Experts of a small language model.
Experts: 112 squared ReGLU neurons an expert, 2 picks a token.
Below are experts of layer 5 (counted from 0) of a mixture-of-experts language model. Rows are named router (the router's row for the expert), gate (a neuron's input weights, with its number), up (a neuron's input weights, with its number) and show model dimensions 128-191. Each number is 200 + 20 x the weight over its row's rms, rounded and kept within 0 to 999.
After each expert's rows: "mostly gets" lists some tokens that are sent to it at least half of the time. This comes from a sample of Wikipedia text that the model never trained on.

# expert 7
router,162,196,181,196,211,188,148,207,175,193,204,180,227,202,217,197,203,220,182,228,220,230,200,212,195,190,211,172,156,205,236,208,187,205,171,187,226,210,212,188,178,228,215,206,190,236,188,191,188,153,187,147,179,212,152,193,202,179,184,167,189,217,203,175
gate0,156,186,209,197,202,184,174,213,183,180,197,153,227,195,198,186,199,211,213,236,187,206,183,200,206,191,163,186,217,223,225,209,217,203,178,210,198,204,175,238,209,145,215,214,216,217,176,229,194,195,176,219,225,189,195,179,196,182,176,209,213,243,196,233
up0,175,193,205,197,195,191,179,208,180,192,206,154,234,199,191,181,199,215,221,238,189,190,170,205,199,179,184,174,192,213,228,214,197,209,180,218,212,211,183,241,205,161,230,227,219,226,184,239,202,198,213,212,220,183,187,177,206,189,170,199,210,247,212,243
mostly gets: " F", "f", " V", " w", "ov", " v"

# expert 62
router,178,179,220,182,214,189,182,235,174,187,217,221,195,185,197,212,211,178,208,206,196,244,215,180,176,189,205,182,156,190,220,210,187,180,152,207,211,163,216,218,171,203,227,183,203,181,223,190,188,212,218,218,184,180,191,206,209,169,208,217,173,208,210,199
gate0,210,197,235,240,202,194,198,205,206,175,226,219,181,196,176,227,197,195,216,190,211,227,248,225,225,230,190,199,159,181,228,215,206,178,173,242,188,177,200,201,165,188,194,195,213,217,176,215,211,206,204,195,205,177,200,233,179,221,196,184,194,179,214,188
up0,218,210,229,233,187,197,211,210,203,187,225,215,181,184,182,222,197,189,209,193,205,230,260,227,222,222,204,199,155,198,227,215,201,190,191,229,194,175,219,191,173,194,184,196,212,215,165,204,217,214,205,197,215,183,210,222,170,225,193,196,191,198,207,191
mostly gets: " Per", " Har", " Red", " Me", " Michael", " Mad"

# expert 31
router,203,200,187,165,192,203,152,182,201,174,255,212,193,200,223,218,202,215,225,217,176,195,192,207,230,199,197,198,189,183,216,172,174,189,194,184,197,199,177,221,200,169,204,191,153,178,185,191,186,178,174,192,189,162,213,223,185,186,211,216,193,202,193,165
gate0,228,244,218,182,211,205,195,227,199,198,217,166,193,214,231,202,201,177,161,185,198,202,201,241,181,188,143,168,218,185,190,197,183,200,222,222,201,216,186,177,201,194,164,172,206,177,188,211,216,158,202,198,180,188,214,198,206,220,192,167,186,174,239,230
up0,190,147,202,213,202,167,216,176,195,218,201,178,219,186,189,208,203,231,251,215,189,222,190,198,214,224,239,211,194,190,221,181,238,199,178,193,215,213,230,226,178,208,230,209,208,220,228,201,180,243,216,209,195,195,180,192,206,186,189,196,204,192,172,189
mostly gets: ",", "),", "\",", "',", ".,", ",\""

# expert 56
router,189,207,208,169,188,207,204,218,176,186,230,215,191,226,166,213,160,199,241,192,164,231,199,176,194,180,219,204,167,201,214,163,196,199,124,189,205,177,208,195,197,165,204,163,194,217,213,200,192,205,216,201,209,203,178,216,212,181,210,220,163,206,222,195
gate0,184,178,197,161,193,190,190,221,203,195,196,194,170,202,195,177,175,225,191,230,215,215,213,193,185,183,166,236,206,209,215,222,184,208,196,208,211,173,187,226,196,205,199,188,190,191,199,206,186,173,216,236,212,179,150,205,210,200,195,176,202,252,214,214
up0,165,155,210,183,178,207,223,220,203,189,206,190,187,226,221,194,187,201,222,214,206,205,183,213,188,194,171,213,228,210,211,209,187,216,172,199,204,214,208,238,190,208,195,177,196,218,198,219,196,217,208,222,215,224,176,202,214,189,186,173,220,198,203,204
mostly gets: " Car", " Bar", " Mc", " Mon", " Bo", " Mal"

# expert 5
router,187,193,171,188,238,214,181,233,191,172,199,192,172,166,199,231,195,195,196,228,196,201,192,226,219,175,171,162,194,194,197,183,174,199,187,198,206,192,185,160,191,168,214,198,185,223,191,206,195,194,173,207,229,188,173,202,232,213,213,174,180,167,201,169
gate0,212,166,204,218,183,196,225,207,199,190,212,214,183,173,190,235,198,226,221,178,236,185,221,213,181,248,157,197,215,227,222,199,231,205,198,205,228,196,224,215,212,219,221,183,196,183,197,201,219,240,204,207,187,164,199,189,198,192,198,219,207,216,198,204
up0,192,241,203,176,221,196,179,195,190,209,196,178,205,219,219,160,206,183,183,241,166,217,166,184,219,156,240,192,183,178,167,207,163,197,204,192,174,209,177,184,184,168,180,210,205,218,212,204,176,168,184,194,215,232,203,208,198,200,211,188,194,175,192,196
mostly gets: ");", ";", " ;", "\";", "%;", ".;"

# expert 39
router,190,219,180,186,205,198,183,203,184,194,203,190,195,211,212,194,184,179,249,191,204,202,205,165,215,199,225,178,190,201,215,198,195,188,188,184,196,180,162,177,207,233,192,185,184,173,202,224,192,208,208,171,204,197,206,195,206,192,183,183,189,234,231,209
gate0,193,187,160,164,217,188,182,222,187,185,199,206,192,206,202,203,175,193,229,206,208,208,194,198,218,201,229,167,188,182,196,206,203,236,211,233,224,170,191,184,212,168,211,188,217,255,203,206,175,175,194,190,186,228,181,180,216,224,197,210,215,222,199,215
up0,201,202,164,183,222,206,172,222,201,178,207,205,175,158,210,207,188,210,217,200,219,191,220,207,192,216,216,162,197,197,221,202,216,233,198,218,202,227,205,216,215,183,197,198,221,223,193,220,186,227,175,198,171,203,186,184,184,188,212,232,243,208,191,208
mostly gets: "|", " when", "When", " Later", "while", " says"

# expert 35
router,182,152,181,171,204,228,203,214,190,162,211,205,203,198,211,186,180,220,178,186,192,234,199,197,212,200,217,166,173,197,221,192,171,206,194,182,235,194,206,207,190,203,222,174,164,192,213,184,200,182,170,193,197,182,190,193,224,207,192,205,182,200,177,214
gate0,199,189,207,170,205,180,214,191,204,222,192,208,221,254,191,191,228,233,227,202,231,190,229,159,198,204,234,222,198,203,166,237,211,188,192,195,201,194,147,194,200,218,215,220,195,185,220,191,175,194,220,191,222,178,207,210,188,179,196,166,218,222,206,203
up0,198,193,200,179,199,188,223,188,193,214,190,208,217,244,190,186,225,228,217,211,228,197,235,155,204,199,233,234,203,213,179,245,210,198,200,187,211,199,146,190,204,212,209,214,198,201,209,185,173,194,224,197,230,181,201,218,194,180,199,179,216,218,198,213
mostly gets: " 17", " 18", " 10", " 12", " 11", " 16"